config.toml
d_shared_expert = 0
activation = "swiglu"
balance_loss = 0.000247
lr_router = 0.000296
n_head = 6
head_dim = 128
rope_fraction = 1.0
qk_norm = false
attn_scale = 0.0884
tie_embeddings = false
warmup_steps = 507
schedule = "wsd"
seq_len = 1024
train_tokens = 1111000000
Below are experts of layer 8 (counted from 0) of a mixture-of-experts language model. Rows are named router (the router's row for the expert), gate (a neuron's input weights, with its number), up (a neuron's input weights, with its number) and show model dimensions 96-191. Each number is 50 + 12 x the weight over its row's rms, rounded and kept within 0 to 99.
After each expert's rows: a language model's description of what the expert responds to. This comes from a sample of Wikipedia text that the model never trained on.

# expert 14
router:41 48 36 58 38 26 55 47 38 59 28 38 72 54 55 54 49 49 71 57 62 59 64 53 34 44 56 54 55 62 44 17 58 63 41 49 57 56 72 56 59 55 53 56 63 57 33 61 48 46 65 34 60 46 45 52 38 30 74 46 48 55 53 32 47 68 34 54 45 42 29 49 60 53 47 54 31 61 24 60 46 53 68 54 47 66 45 47 60 44 62 55 60 39 47 28
gate0:43 49 33 58 49 72 72 38 42 54 61 47 52 53 32 32 62 21 35 63 38 51 73 69 52 25 43 51 57 55 28 43 49 50 52 49 54 54 39 38 37 47 56 53 75 72 40 52 30 68 45 45 39 44 72 56 48 51 63 61 63 54 58 66 75 51 62 47 51 69 54 35 65 56 42 61 33 46 62 43 49 61 58 43 63 53 46 57 58 53 61 64 54 61 68 31
up0:36 70 33 40 45 65 55 58 44 54 47 47 70 43 42 29 32 51 88 55 40 62 64 62 73 42 45 83 62 64 45 56 55 48 54 74 46 41 54 51 53 61 60 48 48 44 61 65 41 39 28 63 37 66 51 48 53 52 56 43 69 39 36 48 57 44 60 39 62 34 43 52 55 66 42 48 49 31 50 46 42 42 62 61 56 37 46 39 50 37 45 37 56 69 62 55
gate1:43 53 47 64 63 46 29 42 61 67 71 48 38 31 53 59 35 47 62 46 54 48 32 43 68 61 39 63 49 39 55 43 77 60 53 58 51 34 60 50 55 67 29 64 31 61 35 33 43 35 50 41 77 49 64 56 58 53 53 62 34 37 37 72 41 70 23 66 61 46 37 13 48 55 56 60 47 65 51 30 54 58 41 42 55 52 39 60 62 49 35 33 47 43 52 65
up1:58 48 59 38 41 54 64 42 63 66 51 54 49 45 67 60 44 42 63 41 56 46 34 39 52 46 40 61 24 26 45 60 44 52 66 46 67 41 53 54 50 65 34 65 29 61 47 58 54 52 20 46 41 78 48 38 50 40 71 31 41 55 57 56 18 62 48 27 49 43 62 53 44 41 51 47 57 47 50 50 73 73 65 73 50 64 57 44 41 46 43 61 51 55 52 48
First token of cells in tables and lists, often first-name or surname beginnings and numbers, such as Kahne, Loss, Episode.

# expert 0
router:53 27 56 34 69 80 59 34 47 49 51 73 35 35 53 47 17 45 47 59 57 34 45 33 39 46 53 43 57 41 51 62 51 66 41 48 62 41 57 43 51 52 61 27 52 47 45 41 27 58 74 52 57 47 44 32 25 60 49 54 63 49 57 46 66 45 43 44 54 43 73 31 60 42 58 38 79 63 43 45 47 57 73 57 51 63 60 56 37 83 50 48 44 49 44 49
gate0:67 63 56 44 53 46 56 27 51 43 49 37 43 42 63 58 44 72 44 49 62 36 42 40 72 39 43 40 48 66 54 50 50 52 57 58 37 53 40 39 58 37 51 56 65 66 83 51 60 35 30 49 49 48 42 55 66 18 53 72 50 59 49 50 53 37 62 39 53 42 63 58 52 21 62 58 58 58 43 34 39 59 71 50 76 64 70 65 63 43 46 70 65 40 54 38
up0:48 27 59 54 33 48 45 52 40 50 86 52 47 66 63 45 48 54 37 52 57 50 17 51 56 49 34 48 60 53 27 57 57 47 55 65 40 45 66 66 68 39 35 56 74 44 66 78 66 83 41 41 65 47 58 43 53 61 51 68 53 48 43 57 50 49 42 52 70 60 61 41 35 50 46 37 37 57 45 36 56 41 38 47 33 40 35 49 38 43 45 40 48 64 37 62
gate1:68 72 51 56 51 36 53 60 45 47 64 40 45 66 76 53 68 49 24 69 36 47 55 43 46 45 47 56 72 40 53 54 53 37 48 54 53 69 33 57 60 60 53 55 68 52 41 57 73 47 32 70 54 43 61 41 53 51 70 50 37 55 44 56 65 56 51 64 27 43 47 42 54 39 33 53 45 59 63 43 40 56 43 44 59 38 58 47 56 43 26 57 75 47 72 48
up1:43 33 55 47 47 47 50 54 67 54 33 59 47 49 66 57 55 62 52 46 36 48 57 46 71 47 61 50 35 51 58 63 45 64 57 42 54 39 45 25 64 38 33 45 51 26 40 46 39 49 42 51 35 53 35 43 50 49 23 61 53 55 24 38 41 61 74 24 49 62 51 46 44 56 43 37 41 30 56 32 57 38 48 51 53 52 62 57 45 41 56 50 44 55 72 56
Verb stems and suffixes like -ing, -ed and -ated completing verbs in narrative prose, such as used, moved, commuting, released.

# expert 7
router:33 54 53 57 56 28 40 68 47 51 66 64 37 24 49 73 34 35 58 53 39 45 29 46 54 71 41 49 75 31 62 26 39 50 43 54 31 53 72 55 68 35 45 53 53 52 65 56 35 65 34 51 72 36 61 52 58 52 49 46 43 42 39 44 65 69 48 29 59 45 61 44 32 70 44 65 45 31 51 39 53 63 47 32 56 71 12 39 43 29 56 62 28 70 50 67
gate23:38 25 67 60 44 57 41 52 41 51 66 60 39 71 57 74 43 46 23 49 64 60 58 66 56 54 26 40 37 58 33 58 55 60 56 49 30 33 67 63 62 56 66 35 56 72 27 56 43 40 59 57 54 54 49 43 24 47 36 34 31 39 58 51 51 47 34 62 57 48 43 53 62 47 36 30 51 74 56 60 76 33 44 49 46 47 39 53 68 52 22 48 60 62 66 48
up23:52 34 61 68 69 44 50 66 66 55 45 48 35 40 54 40 51 67 44 63 30 23 26 55 62 45 69 44 43 44 54 41 54 39 71 39 45 62 58 70 40 32 44 57 41 67 42 50 53 59 52 50 32 19 60 44 33 27 58 50 50 60 44 38 44 29 37 55 38 68 63 37 38 61 43 36 49 67 39 50 52 53 57 32 41 62 44 40 41 47 33 49 65 47 57 39
gate24:69 54 41 61 47 49 51 56 65 49 42 35 68 66 52 56 41 51 27 32 80 57 51 53 59 44 49 53 50 50 41 42 47 50 35 49 51 41 56 62 25 77 66 56 61 71 25 52 50 56 55 26 64 51 62 71 33 50 41 50 56 53 58 33 43 47 32 58 45 58 42 55 54 41 64 65 50 66 60 53 75 52 42 36 59 68 56 46 70 58 69 54 44 35 43 55
up24:72 55 37 44 51 55 50 48 55 72 51 31 70 50 52 38 38 42 53 36 59 59 34 48 49 52 71 42 41 51 66 35 59 51 35 66 35 73 35 50 52 53 56 74 68 38 58 41 64 34 73 50 47 33 39 51 60 39 59 75 47 50 54 32 40 49 47 59 53 58 33 58 41 71 47 55 27 58 23 38 61 47 49 42 27 62 56 59 45 55 44 33 45 49 46 60
Number pieces, spaces inside numbers and the units or ordinal suffixes after them, such as km, kg, ft, -year, 123d.

# expert 2
router:28 35 56 47 58 41 51 47 63 40 37 60 35 63 41 47 59 58 33 53 65 40 45 29 51 46 38 36 54 32 59 80 46 59 58 44 36 55 37 43 57 37 52 36 41 40 38 61 35 58 45 51 43 54 30 56 63 18 42 60 49 44 61 51 49 45 63 56 78 38 69 43 51 49 45 22 53 42 47 49 31 56 43 56 50 38 46 37 41 56 47 40 71 61 53 46
gate0:53 58 43 47 31 39 71 38 63 72 68 52 50 38 51 44 53 40 57 45 31 37 43 48 66 53 41 56 32 44 31 29 38 37 59 37 45 50 46 57 37 35 59 60 49 52 36 44 51 42 54 48 48 57 45 37 62 53 70 40 48 50 44 54 51 31 47 59 44 58 44 53 49 63 62 39 55 49 62 41 67 46 56 38 43 47 65 44 61 40 48 54 52 39 41 54
up0:52 71 43 64 48 29 50 52 51 57 50 50 48 58 51 35 40 61 45 57 53 57 63 50 51 37 41 50 64 64 12 56 31 40 52 33 54 63 60 31 37 46 14 37 40 63 43 60 55 62 43 48 66 39 26 38 41 43 71 32 50 39 53 52 37 36 51 34 74 58 51 62 32 45 66 46 54 57 54 46 47 51 48 53 36 51 66 68 59 48 50 54 61 52 68 41
gate1:54 48 57 65 58 56 52 56 28 67 58 51 58 61 44 51 42 17 44 36 37 57 44 47 44 78 63 72 39 54 67 40 49 57 66 56 71 44 54 56 53 70 37 65 43 43 37 39 46 49 59 61 70 21 61 43 40 53 53 75 61 60 33 41 46 49 39 28 43 43 65 71 57 42 38 57 46 48 49 41 52 55 67 39 68 54 51 46 53 67 52 70 42 53 38 32
up1:57 23 54 58 43 46 46 51 43 24 44 37 52 73 40 49 50 61 57 64 70 37 52 48 53 33 43 56 60 51 51 32 44 29 17 61 28 49 55 48 35 51 52 55 63 33 65 55 59 74 59 40 59 45 33 39 37 55 65 40 52 64 50 45 39 52 58 64 39 33 63 42 49 29 58 66 26 39 62 53 68 37 32 43 47 41 60 55 54 52 64 50 45 51 60 72
Prepositions, mostly of, also with, by, for, from, against, including, following a noun as in University of, Prisoner of War.

# expert 12
router:69 53 52 51 39 45 36 36 51 52 51 28 55 58 48 35 47 67 44 52 53 41 66 68 66 46 46 45 35 41 50 51 61 63 41 21 25 57 59 32 46 39 79 63 56 29 60 48 73 51 55 42 58 71 39 65 55 50 38 71 38 75 42 59 46 40 44 62 51 47 45 59 49 51 57 58 53 55 43 66 50 37 37 32 37 40 40 44 44 37 44 28 51 44 37 49
gate0:48 28 47 48 67 62 63 70 73 53 28 57 65 53 56 30 44 40 55 60 56 57 33 52 51 49 50 65 41 50 44 58 51 53 60 48 42 49 45 56 64 32 54 45 47 77 44 48 29 57 42 34 51 58 67 61 58 31 47 45 67 51 40 32 44 43 39 62 40 66 56 56 55 45 43 52 49 41 61 48 34 36 53 47 52 55 52 46 40 52 66 76 29 59 39 37
up0:68 50 45 52 35 25 50 60 31 46 51 43 73 51 50 56 43 55 33 29 34 51 43 39 42 59 39 60 50 61 58 52 56 48 44 64 39 62 43 42 56 65 56 41 59 43 25 35 64 20 43 51 78 69 58 52 50 73 57 40 43 32 58 51 44 34 49 40 60 49 18 40 48 59 48 57 60 52 44 47 55 63 40 42 46 42 47 65 74 49 43 42 33 48 36 70
gate1:39 60 76 55 45 73 45 58 63 47 66 24 53 54 57 52 44 40 52 48 44 63 58 60 55 60 59 29 54 57 40 47 59 60 58 58 61 57 76 61 72 47 58 52 47 64 48 62 61 49 58 61 54 48 57 57 54 27 41 49 66 48 56 40 40 44 47 42 49 59 44 36 50 32 37 78 49 48 57 60 58 62 55 54 39 49 38 31 43 37 42 56 51 54 29 36
up1:47 66 49 41 47 31 56 26 51 48 65 39 31 61 49 58 51 70 44 64 40 48 51 66 67 56 52 53 33 57 67 63 69 61 57 46 60 61 47 48 38 53 42 28 49 38 66 62 30 43 28 52 50 64 53 53 27 36 48 58 39 56 64 53 46 59 53 43 43 51 34 40 84 47 61 48 39 60 53 42 40 38 64 54 50 51 58 50 53 47 55 47 69 42 47 56
Word pieces and punctuation in species descriptions and taxoboxes, such as -idae, species, genus, Arachnida, moth species lists.

# expert 5
router:32 47 66 41 46 61 48 65 69 66 43 68 48 27 61 59 69 73 35 49 58 53 25 54 23 74 37 35 39 68 47 87 52 37 49 39 36 63 56 33 47 45 27 25 52 42 35 36 54 57 47 51 44 74 47 50 62 46 68 51 44 60 53 47 41 54 66 47 49 50 44 37 51 37 52 52 37 61 51 49 55 68 58 46 55 35 48 38 33 39 35 43 50 65 48 28
gate0:35 51 61 32 58 57 57 49 27 41 49 44 64 41 25 65 64 65 44 49 34 44 37 37 40 57 42 58 53 61 65 60 58 45 43 62 59 41 64 60 61 57 27 57 48 60 66 57 50 50 44 34 54 37 56 49 42 44 50 36 56 40 45 43 62 48 47 24 46 44 59 44 42 54 34 46 50 50 71 46 36 40 35 53 65 68 59 60 42 55 57 50 49 47 28 30
up0:31 71 66 46 64 50 28 41 51 47 61 53 40 57 45 56 33 30 26 66 88 41 46 38 40 62 32 52 55 38 60 62 58 49 33 70 65 43 45 42 39 45 53 34 74 54 42 51 51 46 46 66 29 55 88 58 33 39 41 45 50 61 64 57 55 55 70 46 42 54 53 53 44 49 43 37 53 41 70 56 42 39 36 62 64 47 27 62 31 54 78 52 45 52 22 32
gate1:34 46 48 59 55 62 52 47 73 62 25 48 38 56 58 53 50 47 67 31 42 47 52 42 59 49 35 59 46 50 43 62 70 45 35 67 70 65 38 59 42 64 46 42 31 50 49 62 47 36 40 69 47 54 60 78 59 33 50 65 46 51 47 60 36 41 22 40 34 50 45 46 73 46 30 71 66 34 68 45 44 56 48 06 76 58 42 56 39 54 55 52 54 49 54 59
up1:38 54 52 36 37 47 70 57 35 57 47 58 57 56 62 52 40 34 44 58 49 37 33 39 53 56 59 43 43 75 70 47 43 30 60 44 65 30 42 60 39 53 71 61 44 67 86 48 83 59 60 62 50 43 53 35 56 56 52 55 57 56 48 47 53 45 21 68 60 71 44 52 56 34 61 41 32 35 38 59 78 58 42 67 62 46 72 57 38 58 34 59 44 41 55 40
List-item dashes at the start of infobox lines (- Born:, - Established:) and the articles the, a, an opening noun phrases.

# expert 3
router:45 57 40 63 45 12 42 47 38 37 38 49 29 51 54 26 57 48 54 63 56 60 55 49 66 30 51 65 43 53 65 72 50 68 42 51 57 71 56 51 59 62 27 64 37 37 46 54 33 40 57 69 37 52 56 54 45 47 61 49 35 46 41 45 51 50 44 71 49 49 49 76 47 54 50 58 35 61 42 46 59 62 43 42 64 49 58 67 50 25 46 60 69 45 58 57
gate0:56 52 61 61 40 65 49 74 57 46 43 40 64 49 37 38 54 52 55 56 38 67 74 28 60 40 36 34 60 42 60 48 66 47 56 61 37 43 65 69 73 40 38 58 49 55 32 57 49 58 71 45 49 52 69 50 64 37 35 48 57 31 55 60 55 43 39 60 76 36 71 46 43 56 57 49 75 36 54 40 44 62 59 70 41 47 45 44 38 67 77 50 62 40 33 43
up0:42 11 24 33 66 16 25 21 54 60 50 36 45 43 31 54 33 57 65 65 73 35 66 56 41 55 53 54 42 55 67 46 40 41 60 48 53 33 38 54 51 42 59 37 37 37 32 71 60 33 52 34 72 44 63 52 47 47 61 34 57 36 89 44 62 57 51 50 59 50 13 35 72 68 44 55 68 75 63 43 54 45 64 54 67 50 61 28 37 53 52 54 44 40 39 41
gate1:57 33 56 67 61 55 61 58 55 53 35 38 44 40 33 59 57 61 33 55 47 54 38 37 70 47 39 61 34 65 45 46 54 58 40 51 46 51 56 59 51 46 37 32 54 54 46 46 56 52 60 49 53 48 56 36 58 51 57 52 57 48 35 45 50 69 66 40 60 36 41 36 54 54 34 53 26 48 45 57 58 59 49 62 68 47 53 75 45 49 46 46 66 49 41 18
up1:39 46 49 42 53 32 52 45 76 37 48 53 60 66 67 47 41 57 58 36 55 60 41 45 52 51 44 32 57 50 58 65 50 41 60 45 58 50 48 40 68 45 61 45 50 48 34 41 68 45 53 43 66 49 48 47 53 57 28 41 48 50 72 41 64 61 52 80 41 50 46 38 66 65 58 62 42 33 41 63 52 45 64 41 29 46 48 64 42 48 48 60 63 53 27 37
Short consonant-vowel pieces inside longer words and names, often after a first piece, such as Sequ-o-ia, Equ-ip-ped, Comm-iss-ary.

# expert 9
router:62 65 56 45 49 72 41 43 51 45 29 61 46 50 54 75 91 57 44 40 55 61 42 38 53 84 44 51 56 49 53 39 38 65 49 51 65 48 54 77 44 41 62 61 50 51 44 58 51 53 35 42 37 55 65 49 66 22 51 47 24 29 56 45 53 63 31 46 44 55 67 66 73 56 44 36 44 37 58 57 52 51 51 71 58 39 48 37 44 52 45 63 45 44 39 39
gate0:52 52 53 62 59 38 42 64 62 33 35 52 63 51 38 37 40 48 44 47 59 53 37 46 39 42 23 59 70 44 39 36 71 55 57 42 41 33 33 70 22 64 38 66 41 45 74 17 41 45 44 63 27 65 65 64 63 47 51 56 50 48 60 51 43 62 33 32 56 44 51 53 68 53 41 42 63 73 35 51 38 60 68 49 70 41 64 62 53 47 63 34 51 58 63 42
up0:69 47 67 51 62 46 38 51 52 26 31 84 50 50 63 56 51 75 51 32 51 70 55 35 44 53 53 51 51 51 46 66 34 49 57 71 39 58 50 42 49 65 61 55 35 50 34 58 45 42 19 21 53 65 50 52 41 57 60 54 43 45 41 44 46 25 57 56 28 64 56 29 48 56 50 31 27 51 82 79 37 66 62 56 44 56 59 55 65 41 62 47 43 41 47 59
gate1:50 50 54 42 44 41 39 23 55 67 58 66 47 66 56 35 62 52 46 38 44 48 34 37 53 64 46 56 41 31 37 50 39 54 49 72 34 50 52 32 54 45 60 40 40 62 68 38 48 76 52 55 44 44 48 54 40 50 34 42 45 57 49 65 56 37 49 60 86 45 30 63 36 78 57 24 60 35 57 32 59 43 75 52 66 58 48 70 45 58 63 59 50 73 69 55
up1:60 68 67 41 49 51 43 56 48 36 40 59 37 66 72 58 21 46 56 49 68 39 57 43 50 57 34 58 50 58 61 61 50 42 48 33 60 38 74 94 46 54 33 60 63 49 40 36 61 22 37 33 39 54 45 55 71 42 51 44 58 48 56 46 34 45 58 49 50 58 47 71 61 48 61 60 56 50 45 68 46 57 58 56 71 48 47 49 57 35 64 47 60 43 62 41
Pipe cell separators in wiki tables, semicolons in flattened stat rows, and opening parentheses or brackets before asides, like (born.

# expert 10
router:39 48 44 52 59 65 54 47 46 50 64 47 23 52 40 58 49 69 46 49 66 58 55 44 43 72 59 43 35 35 48 68 51 55 40 49 63 47 54 50 65 53 48 44 54 49 46 33 51 63 45 56 37 45 59 22 58 63 46 46 74 58 37 56 52 35 59 49 42 49 67 43 53 50 49 60 55 33 36 43 38 31 73 43 28 44 37 53 46 61 53 49 45 72 69 51
gate23:58 56 61 65 70 58 21 49 45 46 32 50 57 45 43 56 51 72 41 49 51 32 56 15 34 65 64 27 61 65 57 40 44 71 46 71 73 58 59 36 56 63 56 31 43 53 66 54 43 58 48 58 56 67 38 50 56 57 59 45 20 50 26 31 37 67 62 50 53 58 35 48 46 56 51 44 52 57 53 50 32 58 53 57 63 39 74 46 71 45 48 47 56 36 58 45
up23:35 63 47 51 55 60 46 38 24 50 54 53 70 41 43 62 45 62 54 65 26 54 45 53 33 54 58 45 72 47 39 50 41 55 31 69 58 73 44 42 56 65 65 47 61 55 67 59 45 22 61 58 38 61 73 52 39 62 55 56 39 53 60 24 32 82 39 57 42 61 52 65 70 40 41 24 40 55 31 45 38 41 52 52 51 60 57 30 42 42 57 58 48 61 35 66
gate24:62 47 49 76 57 44 52 53 41 49 51 57 63 43 42 65 63 36 72 22 63 39 32 43 34 58 60 52 52 49 58 42 40 48 60 55 43 54 49 44 55 47 24 54 56 36 55 61 61 65 59 53 59 28 60 54 46 43 65 55 53 36 43 49 41 36 38 55 61 36 52 55 36 53 59 41 62 51 47 18 44 47 63 46 58 46 54 53 60 49 44 53 56 51 19 57
up24:71 42 58 36 40 54 34 21 57 61 32 59 56 60 36 64 49 31 50 48 54 43 52 74 33 59 48 52 48 45 44 41 42 36 59 48 47 46 56 49 62 62 60 49 47 67 52 46 56 61 31 38 62 55 29 70 43 62 33 65 53 55 50 74 65 54 47 69 32 60 58 40 63 40 45 48 57 44 49 75 48 46 31 48 51 60 50 30 29 46 46 32 56 38 40 35
Sentence-level time markers like In, during, until, since, often before a year, plus year digits 19 and 20.

# expert 15
router:39 56 67 73 68 77 55 60 59 42 29 32 53 47 55 50 58 30 51 51 53 44 52 43 46 62 68 42 60 43 47 14 55 41 59 44 47 36 55 34 53 69 64 38 40 41 51 39 63 40 58 67 54 41 39 50 47 53 37 66 58 48 49 63 61 52 76 39 49 38 47 68 41 58 61 64 50 52 71 42 76 55 19 48 38 34 46 52 33 70 69 46 30 40 49 50
gate23:41 57 50 48 52 66 39 40 74 43 54 50 38 53 42 45 57 36 57 60 26 46 45 52 47 42 58 40 42 43 63 36 55 46 42 48 51 47 37 47 43 57 47 57 58 38 47 50 69 48 62 35 52 53 39 38 40 49 47 38 45 42 47 42 50 64 34 43 37 38 53 58 43 38 54 34 26 54 50 47 68 62 49 42 80 37 45 54 40 37 30 39 48 61 57 56
up23:56 22 61 61 57 42 59 70 56 46 46 39 33 45 62 52 55 55 42 52 67 46 45 48 79 36 57 42 67 59 25 33 62 55 54 35 58 27 50 53 61 61 41 63 50 24 50 65 50 36 53 53 37 45 71 61 63 35 39 48 31 55 60 39 63 39 52 49 17 65 72 67 47 41 58 67 11 53 51 55 38 52 51 53 68 44 40 45 55 38 50 39 44 36 58 59
gate24:51 48 46 58 56 61 65 27 46 37 67 51 48 55 47 42 61 32 34 40 28 50 45 70 63 34 55 43 48 48 63 64 47 31 30 40 42 61 43 48 39 66 53 52 30 59 39 54 48 39 48 19 52 49 82 59 51 31 31 51 70 43 78 60 44 57 35 47 65 46 38 55 50 47 41 37 35 53 56 68 61 56 57 57 45 57 31 51 41 55 48 39 60 57 29 46
up24:48 35 30 42 28 35 43 41 47 61 32 54 49 49 71 47 47 57 27 57 64 36 61 58 58 55 55 72 57 66 36 50 62 29 52 39 43 60 51 62 29 36 55 49 50 63 44 50 48 49 70 41 32 56 46 47 49 48 59 27 51 31 63 55 50 53 53 49 67 40 29 39 25 43 68 43 78 44 54 55 53 62 61 49 47 49 35 30 54 59 57 51 37 49 48 50
Digits after decimal points in money and figures ($6.7 billion), number words like two, million, and relatives which, who.

# expert 1
router:45 47 52 56 56 59 58 60 64 41 45 49 50 80 62 56 46 65 51 61 70 38 69 51 30 61 21 49 48 32 48 22 46 61 51 55 53 46 47 69 56 51 49 23 51 57 46 32 44 49 40 40 52 32 58 36 44 31 36 43 59 35 40 34 36 45 48 61 36 43 53 45 30 36 35 42 38 51 43 62 31 34 40 59 36 38 69 56 48 41 48 72 28 44 43 39
gate0:61 57 60 49 69 46 62 68 60 35 40 48 28 37 57 36 46 65 36 41 62 56 37 49 54 54 31 30 40 25 60 62 52 47 67 73 36 62 52 51 46 56 53 32 44 66 42 54 25 43 43 37 20 41 53 56 40 60 39 63 69 57 41 59 53 30 58 59 47 55 39 54 63 44 53 44 65 46 48 49 38 41 47 43 55 53 36 56 55 42 54 49 38 54 36 44
up0:29 29 65 46 47 59 68 59 67 58 60 65 43 46 23 81 73 41 58 36 53 79 64 54 35 53 53 52 44 39 38 58 54 26 40 46 50 55 40 44 72 57 65 47 32 40 56 60 62 46 47 78 53 48 60 67 48 51 64 57 49 39 33 35 39 52 56 62 23 43 37 57 47 67 45 70 49 17 50 25 57 77 52 46 66 31 29 44 46 46 44 41 41 42 54 77
gate1:53 37 54 70 55 68 47 65 47 64 41 60 56 61 45 67 42 39 67 60 66 48 68 66 40 54 51 68 41 50 58 37 53 39 52 61 41 63 51 39 61 76 48 51 57 50 45 66 59 49 50 64 74 40 32 39 24 53 45 49 55 47 41 40 68 56 44 60 56 27 48 32 39 39 45 43 47 31 37 49 31 33 70 41 61 63 55 50 61 61 25 60 46 46 54 38
up1:33 39 53 46 43 49 59 30 49 50 76 54 14 44 43 30 68 61 39 54 65 61 48 58 44 37 67 54 48 47 36 41 40 63 51 28 80 35 39 54 55 47 43 44 40 69 60 57 38 61 36 63 41 55 64 54 45 58 47 53 48 49 64 55 68 59 41 42 61 38 49 47 50 50 61 42 66 53 59 38 43 60 52 50 53 67 65 41 62 68 47 64 74 40 48 35
Copulas, auxiliaries and subject pronouns in narrative biography prose, like was, had, became, he, she, plus as in "as though".

# expert 8
router:43 50 60 55 55 28 67 50 46 54 45 16 74 33 49 35 42 44 63 69 38 63 45 46 37 34 67 45 47 61 34 37 60 21 76 48 66 43 43 56 52 48 73 88 51 60 35 58 57 30 61 44 59 75 53 43 44 67 52 56 45 64 49 58 60 53 48 45 48 64 31 47 52 49 54 51 41 69 65 41 53 45 57 51 62 42 42 49 70 36 42 36 51 50 50 66
gate0:40 66 44 43 26 55 47 44 57 49 49 80 42 46 44 48 53 50 44 53 39 56 45 61 28 72 33 67 55 45 40 23 74 43 75 52 46 83 38 62 47 72 36 61 55 64 39 37 58 42 45 48 49 48 44 34 43 51 47 66 44 61 57 34 34 53 43 45 57 63 54 58 52 54 76 57 69 80 74 49 50 51 51 51 36 46 39 58 69 48 36 59 39 48 45 37
up0:50 51 55 32 42 79 42 33 74 55 51 52 38 29 63 56 60 53 55 39 51 39 57 56 56 60 33 42 52 36 38 28 45 26 60 52 43 61 31 45 64 69 46 33 31 66 54 35 57 70 48 45 44 53 36 44 41 64 26 59 48 68 63 47 43 55 49 48 53 65 67 64 80 65 67 36 70 58 56 39 44 54 52 57 49 40 52 61 73 68 59 49 34 50 66 44
gate1:48 57 37 39 64 65 76 52 45 42 70 57 80 52 44 37 62 64 53 54 64 59 53 53 51 46 55 41 47 48 51 58 44 36 29 60 60 48 40 41 61 25 31 61 25 29 55 69 64 65 37 45 38 38 43 54 36 40 20 37 43 47 57 41 46 46 53 47 57 56 50 47 45 42 36 55 49 62 46 54 43 76 47 69 62 45 53 42 54 43 34 48 62 62 64 38
up1:42 40 43 59 37 60 35 62 41 51 38 43 32 50 40 54 50 57 41 48 68 60 55 48 49 70 58 80 47 34 50 58 49 52 68 45 57 65 37 53 55 54 50 41 59 62 24 41 62 56 44 66 35 52 42 41 64 74 47 60 54 66 50 58 55 36 51 47 44 66 65 59 46 37 42 48 41 50 52 32 68 33 51 29 44 55 57 38 43 58 46 60 12 48 33 47
Capitalized nouns in names of institutions, organizations and titles, such as University, Army, Museum, Association, Order of the Crown.

# expert 13
router:60 46 44 45 69 63 53 48 38 56 56 29 54 37 56 56 34 31 41 43 49 45 49 42 48 54 70 41 56 51 47 16 47 30 49 45 64 31 46 54 48 51 61 48 65 41 36 66 40 45 58 37 47 48 45 37 59 90 40 39 74 48 59 42 52 65 34 43 47 45 57 45 52 56 63 63 48 57 60 51 41 45 53 73 48 52 63 52 48 66 45 50 29 33 64 61
gate0:55 62 50 52 49 43 59 40 67 24 36 46 66 41 74 57 36 41 47 47 47 51 51 37 45 66 44 36 34 40 69 25 50 37 29 54 47 33 55 42 47 40 31 74 43 26 45 61 53 52 32 41 59 60 47 54 65 40 46 68 63 51 28 46 44 44 59 52 40 55 52 65 37 49 59 53 49 53 45 42 45 61 57 46 55 31 55 43 50 42 24 53 34 53 58 54
up0:33 28 68 54 61 42 51 43 51 49 59 40 42 30 48 33 61 57 60 41 67 31 50 51 47 57 56 58 50 63 46 55 46 47 33 43 31 61 44 55 19 57 61 45 72 45 50 55 39 77 49 38 59 50 40 74 78 54 36 30 55 52 69 66 25 37 54 57 71 50 27 39 52 47 25 68 49 61 44 60 60 55 59 51 61 50 47 52 57 54 39 58 64 51 31 72
gate1:37 35 46 28 48 35 41 57 47 64 52 49 49 46 40 53 61 57 53 40 44 46 27 63 55 38 54 77 64 52 71 46 48 58 41 61 37 40 44 27 30 44 43 60 45 47 71 54 61 45 53 46 61 51 54 45 60 39 46 59 59 46 31 57 50 41 83 37 33 75 49 58 33 46 66 59 24 37 58 44 61 36 58 53 78 57 62 44 46 53 42 42 47 38 44 43
up1:63 69 56 37 54 63 43 37 52 60 35 51 48 55 63 62 44 41 50 34 47 30 50 41 69 33 37 61 53 44 71 48 39 43 54 48 51 45 53 55 29 51 62 52 56 42 67 51 69 46 56 39 64 70 40 66 54 55 67 34 63 53 47 48 39 50 48 65 30 44 55 62 37 45 67 48 52 45 52 39 65 43 34 49 78 57 60 50 51 44 52 33 43 56 24 54
Commas and word-final plural or noun suffixes, such as -ms in firms, -ings, -ions, and kinship or group nouns like children, players.

# expert 4
router:59 49 33 42 49 29 53 46 85 41 59 74 44 43 33 49 51 39 65 49 50 53 40 41 38 41 28 55 40 55 36 20 53 32 45 51 21 48 51 62 56 67 51 57 60 49 47 43 65 46 41 59 50 61 61 43 55 59 50 47 38 69 63 57 18 54 36 60 74 67 23 65 63 69 63 30 63 33 62 35 60 55 59 41 43 52 37 43 68 66 50 53 77 60 52 62
gate0:42 56 34 66 60 50 46 68 61 60 49 62 37 58 62 64 51 56 52 37 60 63 48 43 43 27 60 42 64 76 38 49 48 52 80 46 40 43 56 51 42 63 51 50 65 50 43 49 43 78 47 39 38 51 64 32 49 59 36 68 71 66 41 36 39 52 45 71 40 50 59 56 50 32 54 67 44 69 48 46 73 71 50 23 44 52 53 54 57 63 30 40 32 42 66 38
up0:58 38 51 54 40 48 45 50 31 58 63 29 18 51 56 56 38 64 48 57 41 52 56 55 69 56 39 56 43 45 39 38 45 86 41 61 33 40 62 31 38 53 44 59 27 57 35 25 37 33 37 27 40 47 41 69 50 53 79 31 40 32 37 63 53 51 63 49 32 63 53 52 63 58 51 35 63 36 42 36 40 45 57 53 46 59 62 66 50 54 40 67 71 58 54 53
gate1:40 56 48 81 50 58 73 40 34 66 57 46 49 35 56 50 42 50 52 44 50 60 73 67 43 41 35 53 39 51 66 64 48 52 57 59 45 51 73 42 73 52 57 46 45 51 49 42 53 36 57 60 55 52 44 50 72 57 24 56 43 46 63 39 68 60 40 54 51 59 40 49 51 72 68 50 52 48 58 36 36 27 57 50 51 76 42 32 71 44 69 59 61 55 61 60
up1:45 45 35 48 55 36 55 39 59 69 46 30 30 35 65 37 63 46 51 38 57 50 55 25 37 54 62 55 34 67 61 49 71 44 58 63 22 69 52 32 49 49 29 57 48 50 53 56 70 66 60 65 52 50 67 54 63 30 34 51 59 61 73 43 26 59 48 54 56 58 36 60 44 72 62 43 50 60 37 35 74 37 53 70 64 33 52 73 37 71 37 45 59 50 76 51
Cells, pipes and party or office words in election and sports tables, such as Republican, Votes, federal election, Liberal.